From a checkpoint of a small mixture-of-experts model trained on Wikipedia.
Size: 8 layers, width 192, vocabulary 8192, 31.7M parameters.
Below are experts of layer 4 (counted from 0) of a mixture-of-experts language model. Rows are named router (the router's row for the expert), gate (a neuron's input weights, with its number), up (a neuron's input weights, with its number), down (a neuron's output weights, with its number) and show model dimensions 64-127. Each number is 500 + 50 x the weight over its row's rms, rounded and kept within 0 to 999. Numbers have three digits each.
Before each expert's rows: "comes after" lists some tokens at least twice as common just before its tokens as in all text; "raises" lists some tokens whose logits its average output raises strongly, later layers aside. This comes from a sample of Wikipedia text that the model never trained on. Tokens count by the router's weight.

# expert 13
comes after: ".", " |", ")", "|", "=", " U"
raises: " There", "The", "It", "In", "According", "During"
router:589448494516434576549495528474514487485516465493412502470513622506487518537562408523470412501477425497478460484463451481520569380587495577584458476481547565536366530549496568516497499464476434
gate0:544465545420519425439570485510488508579444485538539476513522461543480415565471451539546535651541521514417477489534415555492451526513535515611517529576600538557524590497463475557580401543426517
up0:445471439456529544552541443545600479423468550493546454597505559500446536464458440453556529537556522449460416453455497541467515453534593445540484484525620502597524461571482529456559517405537424
down0:523490446496516491493534522455438460543461518371447541472438519501511565559483547523588494541527549538556469465484456486526661506408599476521565544419482542475546621429542421596463496540515519
gate1:511496575496521421477433547344446557448462420610447456504477507467542411496508496499651501485488562445484469476558470473527403522536454557571454460470500581420540485432551519458505514541469449
up1:513448589578579489521453516381467492456393454535425472433359431501508461466476483521525494495492457449437527446513422487510427549569494524509387473481458526386495466483502490469589547481470484
down1:478523554585559517542535463411523468445397517495495465551474440399516525396515513441482504499472525503487486511443549560587553601408555509470439521477513455437508557509492521502574498450514555
gate2:504484529548573478475509522584497576524532590521479530427498520522475524456500412536483514483519509456422500426439497522570529503450445476572619576506439485593454456503444395440550535512480489
up2:552525565547552457428538526541466511558486530508523486441451502502493540475383455526445461517551457495543449401408525554551463535457508508484534496485411506567493367521512506398518468511474523
down2:507476452548495548533493515599515530549579460475422550549458473420515522488462507479537509469481434467548409525565530425566526459478417446440588418456448451483513566533537341482446486596545497
gate3:608506491509434586554458550448364545527492445588455462560484520525492526483502497583496371405505414478487576470512538570493558435482482570475524451577493496433461461513479578559508539555500555
up3:402443570553462459449507482503518463583489596394439509468490415529471551507573461476479575477540468507413542473591466391547490464511559474525479537450421442540518524535577532467434508540598547
down3:488503426485526524582490458474475513411490463616558472506524603442567492513417509484465472487540517497485536505491473572485554480450481565469411418536468491501515531511470507552501531441425386
gate4:567633452532430552470510447419509513496508579469524499438451447581585505495495440514530556441497593548495437437476571504484577491512483587492493514420495511504474516485522588446496488459555620
up4:575516505471490499563510521487450423486501443442488465523507542475507526465520450440520505559465474467452479522465446540462388517372417574408548661499439473498518539424615426530559513499513468
down4:617557488473404499524487503446505438451541445562559532523546471448528586556530557508507409606590492479513502584552617420536489511587516461422427526500522546481500529551417555530500496572417493
gate5:523495524434526516455478520375492517542496557508453524573516578500465559594428489484396533454545462614531466430523491473555550467481574558470532381476473423472452437467502415571539538552524520
up5:498567449489442478504504583510380445481459529514492483445512493533452528520579526430408579482510473549495529467444435518487496573500485437408454457457505450420663552428500474512548462525513530
down5:515555434572495503512498474437518547461516494525509551500562483463486463470537412510474475485531418553583519649433554510530541500549457514543563498558482470625501360535506531409584529505538474
gate6:545603540553493443499436519481501561564447528527550526490434455488472536545442582555387411532514562477478528551452601457557535475447432440528545629511444507499481506456511513568524517555499553
up6:477490454612466419493469552456463476453466513558496508541492524478461563507498549548467439508524488571474493527481496431524490440411494439440548545515478593457489510513582449541409499495490518
down6:426470471373539584485575530530446533454555586531530511541561507456518541561580500537611518515514477462519509429433499529524466431523425560504555433438430396482518545474520472510447454530465431
gate7:487464463453518444414470542459459503579481516530467586562527558501412524501408487443483490464434426513511474527509470447558567482583448432509489497542462560485473463435513495434569489540407525
up7:506500515473437510556521493477477552548543494545524376513446433494544560496487500462440482488482573571487563497548551461530532437513423453483479513473529445476534588422553517440492536517481440
down7:523607458459516595450418533562518495557466447508438580523542504456581531505603493497283468526473480585541485509483560499525517514559506605541509524454536511472415497543433568453555435466455508
gate8:447535449491503467438532624566609477489527416475582332506492560476473522495439488502357536484587547520515457531506548547471521501483514436470471481525498582454537459556505464506493459624446470
up8:496577532514445421575490451492500477485482557503490577462395499508479414536451458470603439554423476570500547383518579527563547483500462526491513490486468460532517560450511559579484553503607523
down8:417457479457510504464487509518566489442510422532560444491523483435441562442548472543479435531477564524566490573590533485369480518555478516517533437544479526427485497470518554559436454397441513
gate9:499417492486524569504494491515491424488575538470402445506518477431520528569552496530556557550490462453434545478550454569480554352518509508492514558569491573512491514540498457546441520490546467
up9:461566431455545603559495467511484495497479482498462449522596451493453457521529509482527495517480476461470521534529543555578548423595502432529459542478440570461513418533582422512433521525496583
down9:497475554588487451542537507412549464466558428512504541526517372439418533520441526510428537459489453503543506549417495562537471587506573533492476612504435570469480533510565508465544412456462489

# expert 3
comes after: "\n", "\n\n", " on", " 1", "\n ", ")"
raises: "Scientific", "-", " Motorsports"
router:508546450539487440627579517419493451428517534425603433528484524528429461452541550460461496512563503531514548458451480550529458467444625577578521542524498560477496535482458459474534486465521466
gate0:569443513565495420526432516456510535550534443581522551506552502531434529535519462510469456522512481463429505498456562578540539435519540443525455552483455484519514532451478475525538477566558460
up0:569549530463528484446470547504520572450436485475542498449491543510536548566522524480467535497447549574578541569415468485470532471524531573500501534495483555495471517529449455472471511504475475
down0:512534459491419520578513452462461490495538483516491548461544513460392474573520532533471431506589417388448535536518537534503436495436501460521543528493494549566556498515483459521597616474581582
gate1:526552475517521548447498553410496510557621538555445457448522502558509527484396513529465523516535574587496473484546490506545556436490497529562463475530578434512537514556536515442547455530503565
up1:540562510546386427437461540552510517479568511479515532504541569553425442531530542472506549454496573597416489471585539486563567485444552518568475576513522421519501551484487500378539470467492559
down1:478463566560617521571487507478555413566414491514449550570519471456571549539501490504483544554500436512493452504488554481492476501518386533457548399514457516522556463502530515518545445523528416
gate2:578516492501468518486526421507389512471421492597485543525524542439474464513587517526488564462624551476467459445515510508492402503476591512498503467636556504491514438463475452508512547413434574
up2:572522418500577507496514492618423546485498413604511532453547500502568466570512543454438527532509466504465481526515497482433479431460470481515522503529529500485434430428487342570469583475355517
down2:490580482512593530541523605510552472443480513462560598537488493612437496469455540441471591522445422437489504532476458414516441434437491448487466509568450542555514528452681497495538534454484484
gate3:460435476494536521572478542426506542471473524525458488549494499483572522486468403500516544500566480477543468482505507546400432583457544497512533588492499499506449514549452489515545381483559465
up3:464449569645564506484491576446504508459469515502509557563470497518538512496531434576380483590551486497471426504472481469480520516500505497539461531498421497482437446530505431520537414554495525
down3:461498487506386558494533538566531457485487451474510517428527451484466524487456532416538601440505410467489413536526575440532552512547521494482483390484501496475567579465478532539367528493479420
gate4:485454477548511568487461494550471559566483429503463509472452464455420372487418590412598546532429556475424511588472534491458502488493403526506497505482433477516463490556582571511484519473430487
up4:586488537489458466531576457395470446445528527493527521536490522571537534537468466557434502483585435519472538456516432539537494480471578412463561395490615571461454489461482499478477527543626555
down4:445495471503460517446523595552547503492452499580422428448562460507447456516427580524398487557440565496491523539490484519474515538442499407547517433465455495517455459564489508497400505473463519
gate5:439482543476518473553507550539460501541466463554567517459459476434493568521517405512506592544475532487453597565475591554506544544482528638460526425393446567599517530501543517494418464552429475
up5:513458453558541584421473365425534487543492523483431512465468479512519419527534504398493530530529523474469492590546508486496631501443565447484558548607407514501456487493441508538501503479491584
down5:588505505493507439567538576483452509503462483536518516445582559619478472428489515461336480496497563572416464483496522485561468496469476575519520432411461511580493442541499507530470496533474369
gate6:475480510545496492530440578524488533420513449535542545520439457490512497501490478558545486489453533450483533428560527540499601463510490490548472590485493481531492499492553494481510471471503443
up6:574493658453495533439504455526526479515405497589430514542538524481461529619545500415408521511504496476537492639425445556497518464502469457475577416484467535458569485500445486563464505475530612
down6:478487436412537525457467558546501537389485547514529543463558567562562466571513480560479511543524424580557569528476521527531427331459526499521505489527529420463560520450535463499546463538463582
gate7:571487447529498436517522581511575489543534411465540464444497408483415497511459461592484581486522621546443548465532479506439560464478497599412489473520564393490524613518540432581515534510625447
up7:447503546450545464533533507551469533528460468548542552463493476454526545446420460517487456431591497545472525507468526420482459508561527489593557529495499519414461572472529508456515483497425527
down7:482483450513374496419417506502455487530535529558520561610438511590483427458484401468537492599412517536560515429513448473541515531505449498459549510524496446492511469443462541391530608459478453
gate8:535566495558599527537508424440515460361512553500587427436513459513529474565453495563455572496530498465483413555469514525476563454507530520489470464497530504536555363564415518468510542457511572
up8:513494504435524527488393488484456562494527478482500522470523553496503469596490642570419552569459403450456553553554484402515413534516489526538504653482494522468461479582515499482454501476508544
down8:425410615366565436462577519493493457543551559552478432510509477520463605502485546562454573472526473455487489423511521531503495483544501502522547566547444436614566561475480469429414539557484455
gate9:521472437511431521412461514517524496561465503519476465399560449559595589436506540481535496518477421531541424444520517570530565520410469514448514522577529507453520463520423375465482500476563609
up9:536436488564544547448469511461666499509479587437465505488497574511423572507489643537514533497492537553525456508588514455519484487475561557421501555393486457567449418471482501532415540466500577
down9:498502462442449480515505488480401515501506464517583477537541425450528443473443524617470464462569477597485534507387491428403572382589499478426512550520466511449488504491578508458475482438439551

# expert 2
comes after: " |", ";", "_", "{", " (", "^"
raises: "én", "ando", "att", "ids", "ode"
router:503488506511585528508486459443551549523497463533586521541496446541497555582493563490456493590478474543475480483390506431563474436560522551575448435490527523510511464483583467521472527532475486
gate0:501531449476493461619544572482691501410499471476496477437567568482480474518452480486476554531396525537449573485569569419415590538503553493462541569578525503495612510603483497559570513520523489
up0:543547584431464494421484524486410514510566566498517479462339447604456381309475546494514449507532549446494517563508493554549363575394576473482484539495438450496473448496545495528526565474461492
down0:483490476511499519530539456491510483478439545394462451511490487651515505496444437480540427531516488486482426454535457432565461551481512527492568466585483513493602487439446579471469491553479413
gate1:586607522474537428532476462547469396557496431544588558480504487495455458477551454540527405462569547530542456435461463599498479513541575377503444521450551502494411519437522440527529472571529508
up1:410453515523518534535553393501519458433466537496438534497535486435450532546471599491556550513505527456451565499480505555437427550476467534490588407491470485461499564536452505567517465418434456
down1:530504448413463461417475557593449539538482554535451504379489552522483445499500418466633565489513537514445464569533546505551528518488613477530459489475489427509434406530531402470485545458549520
gate2:517543484470522511613472471540527522381587517583555391489475429569592493549562483482528501582426559478464520487553560463522518466538511491456532557612465491503541408504474477434505557556559427
up2:469495549598467535577517467515533566481510456566569405486499453423493511485517499527451593516493538495550474462431460505538490487526441550488458587571559489482518452495494476514464485508515518
down2:571478502440542461378410542463485552487552482494509487502542480551531468562572542599411433435522412526513476425541535391569467433431562571529483518505510473527511464426425550445455420466440572
gate3:469468472526510449509544488419412491417554495549476476570439425533530537586534566578582534503509531474552521416448477587481615447541534595524453598456497492533456523477548440557427537360452482
up3:577485537552418606517511474489514471517482575474508547386564505546437493480598411442399424405557471561545570538536548487489405533485456543490471516461489496385448571553460538402470521548623560
down3:490519545498483348373479484464464466489540504513461472502483514578546510447493470460564517533456622456457531527475492515430507551523518513525496510514495537601556519499544419576540499485486469
gate4:434472461457478505558533577508532474357562498558538487542449567486461473532447508521437655441394470472462508512457461424506454480420572414477487530442486588454485468518400602577553545543447486
up4:458456507538393395528411484537485526528492439457440488586659509516496486536417476447494498546529411474448503506584522468360459472543557463623494417520459552504510517624514531535513505459409504
down4:457506549542426546563559421600553440437478545538531477463472529454535501495577494516553471548544502495499518409548460461569408483457599465537395448503516591461475459471419508466420601441526534
gate5:455566419603495449500502500498535488458532474450536461506537437436564536509562471491537458570480516507452503485457422518582340576540495521445517549462400429502458487507504455477474487557490578
up5:441542466520481494544477508475519487445533444457537474489449417411532453436495506512534508541468538509473454452456499494545423489582547481473530494431515480456427488576497486466460532546508543
down5:616510553489485481563419498486484422551498548486529527496573501525485544522467488473311530476553406494490495500465659500448578499485466393483490511483480548540530491578470520455575551451522464
gate6:590591534473538471489546464488481517571474478539482484432464462405422496555470580552454461536468491411550475535506517491471529506462437451452543532534471397536559427486466489543490524526515645
up6:552566538414520409458509495561477527471527494521482506399506480435451437519493480548360390571581524460542540477421528556504519535543487412509509493465407457463521486488504447535502558560573567
down6:446434560603552462594490494492571433466399471461536501574539526544538526521495519449488534450591404542406545444573518521475517392545501434530464416494465565556559467506457506515494468463485387
gate7:545595420485550558548524451451512467451478494534572527572570433537505566421498483499555507542479515457440585476393525411486519635522509448497484507465528482598543497494501573460573418483495562
up7:506488513478483473408469480462610470525517431467448466440548537468477552571500462504424506600479464455496503539439440516465454537484461469500546595486511583490527394401476542513454459498454507
down7:525531590502537526505558490507479537485469586513461448525588495502436472490544498538545449506486579480552423510488463488504392568444515520510540440528549423444422625655524517509451510471561411
gate8:569553491501443390488485471541429447449446459452495432447469603431544472632602528488401490541407498526459452429568541424470523417523530538431513455519454458510476508444552511526517517495479554
up8:415505446522461439511536539471610558500564559465455441472407366579461486425556545489535410474535504509435406536571484529447487444514457519503512468427454504603585472557549612476501471464503510
down8:497479496539529580505473486626558455529468503458417553483465496437516558614435439618592512517474499559585479510555452461534468495535460522484500538476482480502440542542535507650511547551506564
gate9:525573489589524445480554427608505520498479466506488550487517491455498449473551548518500494470437491546459484545438518481569578546547489410367510412509394483532500434586476443462475488551554483
up9:414509488515468575497520453530522589409485488491501496511484516576441506481534439415501492501450472548514357457437504554487500518486574546477457531470527479466484465426443450628482484610507571
down9:553490413468430563434462531418488483507470493525516529491422552465622548479468514627500572425531500560468572488513433471480577611454482435573596457578560515558518521439505557476490526574579460

# expert 7
comes after: " (", "-", "\n\n", " \"", " ", " un"
raises: "ode", "oid", "asi", "ando", "isi", "os"
router:451475564502491525424600493470457440627502529435632525495543466483467527501562543410474448530482575532486493476384512634489416498554582497453462479535467497462548555548453512535395494462474457
gate0:529476476547474510517553469570527535560574447484504444607526569522437369482574573580512500454540483428519485390551470495462471501488513468436495506441541578465470563627544452441496497563505512
up0:514457468529517399437493501530465434515481447475490455493598522466467578527550496654472544529440463547497484507550492545396458415568564507526410505522486523605574548443509564505492549449526477
down0:404576532388536465520536546438510517556516487532457514608569457433471462544496488495488439463396503554523479483496544506550533514426550441515544424491424540538496582546436473508420511438447509
gate1:489514506502603416487520356437483458508558595547542614568498533497514479506647541520551468555538471468564502513475487516519548593480533477496441430465520451424492506432473538498458487539430555
up1:478568549535485550517485485479503502464514417517428422494536570553526472511468440468599435509459551462524453384467477444539544464459515486463544493466470441445519506522509475483465581473524567
down1:548412488495455581489560552482552463491452507494466534512446488546463528441474573584459518443449512442469456453459424496450474467502447524443521496427527600600440563537554538482541499457440458
gate2:492429478467504473570483547493446544550518464454592625560506611531582521486587520551510546522477506477467458457509521518556517439505470466415482541428567618449462482492446504500430454527515538
up2:505524487415508443484492450439484476497494444624511414476537510488541577500518499465526470516513539490544468542408562523460469632546411552522587504590356482558499527531492550587519421452482524
down2:402507556446593397466572442528510548429493483449460526501496500487433564491496476460493413512533573449407535536546471438608525498458564492562474471494503486524555445521440479470512429526497553
gate3:537585501501364559532482512569510464454509510486481493576501546459581516472447531433590439603446483529503460485418480455571522508506441477544560413509502507499473392488532598590468483583496538
up3:533503479505503553487575541515393484546525502549513445496467499493490561531499494575503566544486532506551557492546458557544553459553553578538545513453494577419497506538420437482515454460487519
down3:529498539458494503548450521562526478468586499632572604540452564518437421505518478442431467492430385538471540583495455525442525466467454424483515587461520482545399532488469468529450376530469521
gate4:480510456452526498486507476405414486480426517548465447433532461516463493515460565571466454515407524623478416435535494503423504609448535421483613493458512508502493550537508548534499477581462442
up4:489528492545602476538600494373463460521449462526519463477522551502494494484537460579459445532506466606406438474496489513641483500402528487501585508469510432481545507587477474447506426573453494
down4:527488517515470570544389563516541424488446538395545528554508462520472482583549402383405538489498529467542569427497537549522490514547500497501476531535505511548448558568440534471514593370518536
gate5:451449463466586506544472514480544543483528482497445522506440482466467548364571464514434520569551518435501533517555523549460516533495495452419615487496510465497512451551563487521510480493491511
up5:504479487510534613470527516565423510508507433483461487370501491447521402471492504424502526515526574461471561418522433588523520519562462599450500444456534456481546485522479498507543423552508457
down5:490560476358369544508516496533526516498539531495602461403520418547505560545398457446530434483594503470489478531549554520560530463523486573553481484556452409449542487495511495452542538554459421
gate6:570403566527531438463504581452494516534514556607490545519486464518604563450518454536472541374508498499478424479631477505500487407554480481510473488571407412569508568458537501478516449638443488
up6:533415519535517452461531536434583501536506511509532494528489493487519545449551442543480436471453489472458394470664480496538441500547430468561488554574449451604434575493546493490489439592460533
down6:475407485484533587405598430390510534411474450435518531490492461499372540473524415463447551454431460472513520541487513444579583561585551474547536473488455520377494493548533482550521508508506457
gate7:396439562491544561464512574458458406503532431476507473533439516494485584533475510491494507474528463473466434500493577480474702487426580536443557565417553467551482480469470490551441561461517500
up7:569553520579548504472552487457471508502527550502525449462552455507562483522477577379491563536445528567505568513424560525394424470496481591537401469519554621444516562567494498464531466534463456
down7:537573527506435521482499491581589464449519399490454530540529457449480510547470501569437515538535475479567491492598476491562453521477518448570412476548474474496426472469489430530479446483457483
gate8:503454496553480556551508425556488491504572553567492467539520450492398501459550432492504544495488532420567524495489489442545539459449432452478534366588405433409520472614519490541502491433549562
up8:484462482345454411591514533462475544462502475496515552506480551493518559488488479502570486518395431493545496391590465523517569463611453486550632415344536544493474477523495459484452558504523553
down8:550546481576471473574553543452544484608433445540532492477510556478469527438516513429667540467504559436493472424510547543519590497467526572561551479518471440482525511534484619480543482460499468
gate9:489488453539471582529590529504576445486443471511546488472590515564499481475565534477519519599470570491506526594490533525473496582484601476505448481503483569426483494483511481577514492461452452
up9:542493413522531490497490509526389497437556475400442500424526496512527556474523576483520484422557389563458512424446549467471563479446432535498523536498415535466584404469522482449472507447519540
down9:445475510494473477561637512466469466491482475533580540559560418476430595456540528504524469589544522426486496494535474498368526547418425485537592487519466587416556543484484594485494576530490465

# expert 21
comes after: "=", "'", "\n\n", " =", "See", "din"
raises: ",", "\n", "\n\n"
router:546530534563431600469536483524452468507426482507436444607441507410441544463509526439513489571517529422437564510444477476466519557450584433599514496502573532491373386457487477461459505479455458
gate0:529529491476485531626472413522544555495483521514478449520491489510560547567528520551486461454576511431505414461435529484467487487508531513440507582468517438513495528519500542543513586493439488
up0:450474537459479488566423469674521513563416404617550504511505487575555472558429515544486561452487511489511545590404544420474483504547492584496465459555558605521518462558556464494476425488503476
down0:565548459534513508499464506555525534583481477495507429538490428503424416540398511503446482518409539445597519544501496514522524565483557526513499544498601404529553375487409476616575487509524545
gate1:421462485467494525527375525540515637469569470435555416414449468455539564460471500554501541542536561475556458545453577452415534511452485544533506441555477468521482526546469550516428414490528485
up1:534604439498371538490557506573489539468517520508483542481502527445522478497609606535417494594536545510512439547521525500411535468532529528538516460427436453553536507520526547556447448428572472
down1:459416628469475520496578448431433520537434501448473586578465489478439440534509542475498506486471420485386506521579441484416551442435516555471455474536575449473586443552536397438440542470480483
gate2:463506467444445484539539462549520571432469557596545470516497482487502501435477417429553478439486460481592452551442526532498551524512525516486511510521469566445536411513445519484448567465510596
up2:500478395380418576449476429583480623509393493622635454532435475529569496451444498537479448483511500370431537607477509532428494454522466492546486572458464535523508501519440503499486474448560538
down2:516473576600555499577478443553543507506519457524408462495505499462481452434477464495443410561452430473454413498551519479536517478493457585436465408507426542453534493465480536538463403571550458
gate3:491549582510503473479517481479384500473411588494478462452496501432529432451459505491574499443440442502520527590547456572451558507544444440533531524471561606513482512506591587446426503481490515
up3:619463474566506424475383458440475548462433538459560443498467463468458468448474561508478420430455529545644544517532558451491570501454520457501631567534451499542470514471488572453514491467497511
down3:499419467431502584572500477453584524475460483491500434645465516524508491496465549409405487490488551519485436553393511469489463472511471537469549533557527531519433550497503411517562562466553525
gate4:540560516398432446437487475591504468473503468511549476503533483470548459504600497515495580372489544423612559491552562423450474525423534436471472529488534577482451425456489484538470553474519482
up4:541527530472528590466465526559363528520433452402506558539614557525577525535482572497516480387586441512538452621494486434598448432526447519580558548446436509445461520561462521484475503421517548
down4:496506543448501525547509565508406500489419604508490459462485667443382499503448513620513466516503463549549486560411457539493462468538591615474376471512508527501474528595516482459495553499532540
gate5:489568571470505601523401640452512477524526471491511507515481419454560487418514565524464543458485523477601467564512434542561433544474551471496503525429519487445533373491471407502546561484572476
up5:517483472533492543379576507409474562434538509490520551446539439555506456427409473505508583484459422583455400534422508380483585488540468612441514540469464459512499417462526530528608515494470474
down5:540456445489412565597585571596490505527490479426508553499455550435503570577534473437504439565503513414441512464593464423509474580506461436495465441574570510523537459504446447483515521527457553
gate6:474469509489504464528501508540575542471464511500463600444497480506518457469506515482552423514552495514578571479394534460488521535495534447476546442490400449552546508497468496476404539537546584
up6:475530479582549494440468557533524479514478530533505408496581469540506608567478494528397561542470511408513577529450428540497497455481508580512487579473513490524481550560452429500379471481513445
down6:553485552438320495503454469518428493497446446581551461495472358524424439455505542394450512459521431360495542439584579523574575599531521415520531554625500502490519515575471480434563515546494478
gate7:517531598547492592467505589501588443429462503578487515528414580510507546608496537485559604500523475509516463452496513521414536488444517473466515612614449453540512486511499494417454510413514446
up7:462559530569368572497472477518523444522505515464599549404513522459385524481550541571437536441535409488509394439556466448515551522496501510467489534494434522494488462502484521449536628524560491
down7:452449470411578504584428467511514543460450430416453526538523517460516497593398483517510484493411533473545543499425443607486464524499451524567595532541563513513507505462506416551442396522565494
gate8:576472517495555496512436477479483425584485473449475513552554549552448468514479511521471488409484424481450496455400508498502589587521455379531479495481430513447551472481536449538467422484421528
up8:457478608526531478548434543445551425484494492406399556417677418505519493531543476501582471568439484459497573553556542425562554584491378562450452435542495441498548515585525507428551533442516382
down8:563511437439495422518417482574490355485469501556531550498582575480462484481427489607536444381474486608476437427484506505576556462547510477562533481494509507446457513481431555507558497506520558
gate9:551485494450628390423445450583473522429508499485450629488543445559551475418523435498617460502491404573528578458452487407544518532462479548461511418504566478488482468508453498376497482563429534
up9:530439535525464547409502509559456560439473504466512606517456537425468408513448536544585332500434510606502403441442564552530490508420450458589519546447557487459451499634578556488398496479493441
down9:584500473389474545540468593435502498512545484480516482510582475525487573550473436461481513528468552574583432634452542570521529562392524501483456525407491426493472537519510400522657511503487423

# expert 0
comes after: " |", "|", " of", " his", " two", " with"
raises: " of", ",", "-"
router:471409491535609400446512625436512559419475599455445509483560506538555457516465480518452507497445530458511579573467489497439522436575473473554505505450492477545565469471519516512536488556452534
gate0:537458480598532507415610552550500503559455479489448543488540540535512493502485487524536516609505421418508469594434406437511536497523412489513375516482579511529579437416546450495451531466480533
up0:565484493656537476538507568459523404635507600483488401573527390482568511494489427515518589532572538612511478505466375475439619509527487508442462453536585494460522561405494467509554547583494489
down0:518503458432545530498596484541415497465430513453530450447472505513537519553561531557533503442518497444403553431388540416530371497594528434404481586503438498479467469572440519483471564421416491
gate1:434485512489485498441498443570552465539437449596509457433575477489630466473489459522548495541486463533496550565437502532469539513581462488474492493581460450493474482486378549446601539560439505
up1:405485394548580435615501564535532549530458534505477447535506447532381459516485581495472478536508508449487525530536489518513588345452518460503499434437515567500427496547488472493531468542471487
down1:511557505469463525509545545554516477544476517434495485567418543466528583560472477478407388540579515511493606353474508509455541524467579443466503471465614496552589501424491515557466529460522401
gate2:427443521504488435449501467519445482508578512521477544601535550555468484469479512454413561550578436470562449504465483488530526468554581506409557510539611391526426556434621646486497517499520502
up2:421501476490573445579507533477540533564564436441464426439460582532453529486495539540483581481538477571465514462415446495501534423586486491413488500461439494424493526470541501419454451525468537
down2:462472579534493560533581407489459483543540468568546518581438476450444441485500468509561467492499493457412538547410618577579497459547561514405433521483470468496487491489556548475559475625612496
gate3:497455456472474423514546580531511462596478565508491535563498581466531540450533459455538510545503502594402511494511436546488484435443450443560601484497433425409502595462421494557498476490509563
up3:534526474468401481426474517464504444430460432570496592463546561497516487449515545412582522519448432558514477536486531533554506516525602581554541424508512480537440612486555551510547466553440568
down3:583506539471534504618541506446580457536524437478466485563510474453541642563532466491511541493444487563499537487536497408416390461546583512528457473552551518522538483553450550504458529506520487
gate4:428545537517464508517503567475560533447553506539496539493493573514529509398469570428532555434507444591495505616538530481421432592596447511531481534490392472448504398470467506497533493482475600
up4:576487496456466464531516478509511504512542539525515480453502532498475528481540435497452514476457503431481457434477563498494547459444565542471587480517641491544475512548460520490494408497451534
down4:544464428460498489500475456555454491463505501527560588386551449568575496544511486533456483432428606559524650452439459547505540452472454480549452539472497492585563503513445425526439397529574535
gate5:520501551474438538504504549553448518556490550568530540449587505473498443514414432537489468458426443516532434548454503569418536543456562441445443519499435460482516393509515502517601570576509530
up5:572506507517550456541452532501446445485472439491458519548651477510509537612546457557392511468612500465500506471521470479569442498530395457484549557495421514553415498478522452476537473522502452
down5:507499437483531434467458597503510449546439468473548410504509483505556493453587526507583458502443576446425511416461500505535622534516371545439482479555533508485538508438416497488502529520457568
gate6:436530572536457469539400483547523456543460563560598471478500375506415467575493500497504436492589586508483471588500546574496516515550493474456463442463485461508379521454521465460497446399556503
up6:509487539517550603548534474491533463531508506496454450469437607456546528463514573489462570472443534590418527468442491504467445486474512521636477491462518525525548546446492453546502528489520421
down6:569533459466407575487518437550527513493554526576528539391461488493376496543493562479560453581532504430485501524525562514512518577526526458515539475488500435424517386534466436499533527495497461
gate7:473450406451458450530446446507514471543557433419458498437469526511491658523505512525429457531475518515462520521447497538461523456569482473518530539563530453549473532474384554609519430609492561
up7:484516450579511511528545563567490477576492467610456417530564450527518424526532480512465568557546517537506539454483469505531501443453524481431479436430613469466487568547402532551425491519517486
down7:558480559488540450494473381523515513508457566500475478529631434544552535449480421580452443350494465551510465493520524487404500460462531571478519467542433515512604435529581369459483488533476480
gate8:432501457513523443437502504582503496398482610390496447528547485442456477542524568481588508497486505477493504527419575477494591516496476569455452571478544442557471486547469611614484540466505623
up8:479496535544514449527467593505483519531495565396518474517486468465510611471513554429474463516549590588485431538445551497576532424511535545483421454482481453582481464473421521529551489443525540
down8:504576462513541495535509444459431457485525461527533537466580486501532499559529420531508462557568502520461556546541348479347459568503524530533574566360537551426481480534490549565497378486505426
gate9:519551440562617516565469560406509454552550468637477484429466449525499468484498510567526552512523400586563482502434601523429482507551514540524539554500456487480451452476516484500574539555541440
up9:530445540571568424565453513437496429471519564555455489559531584566539453490563523528480469470535480506482510550365558497447475530563523527486635621509431519481554428473480524518451518492485468
down9:432482476471491493539547544610419475437485499460527484543479451442476571500470414509423532504519471513438478470434444542627476495459539500517441508612554545532479569445382472480476536553458471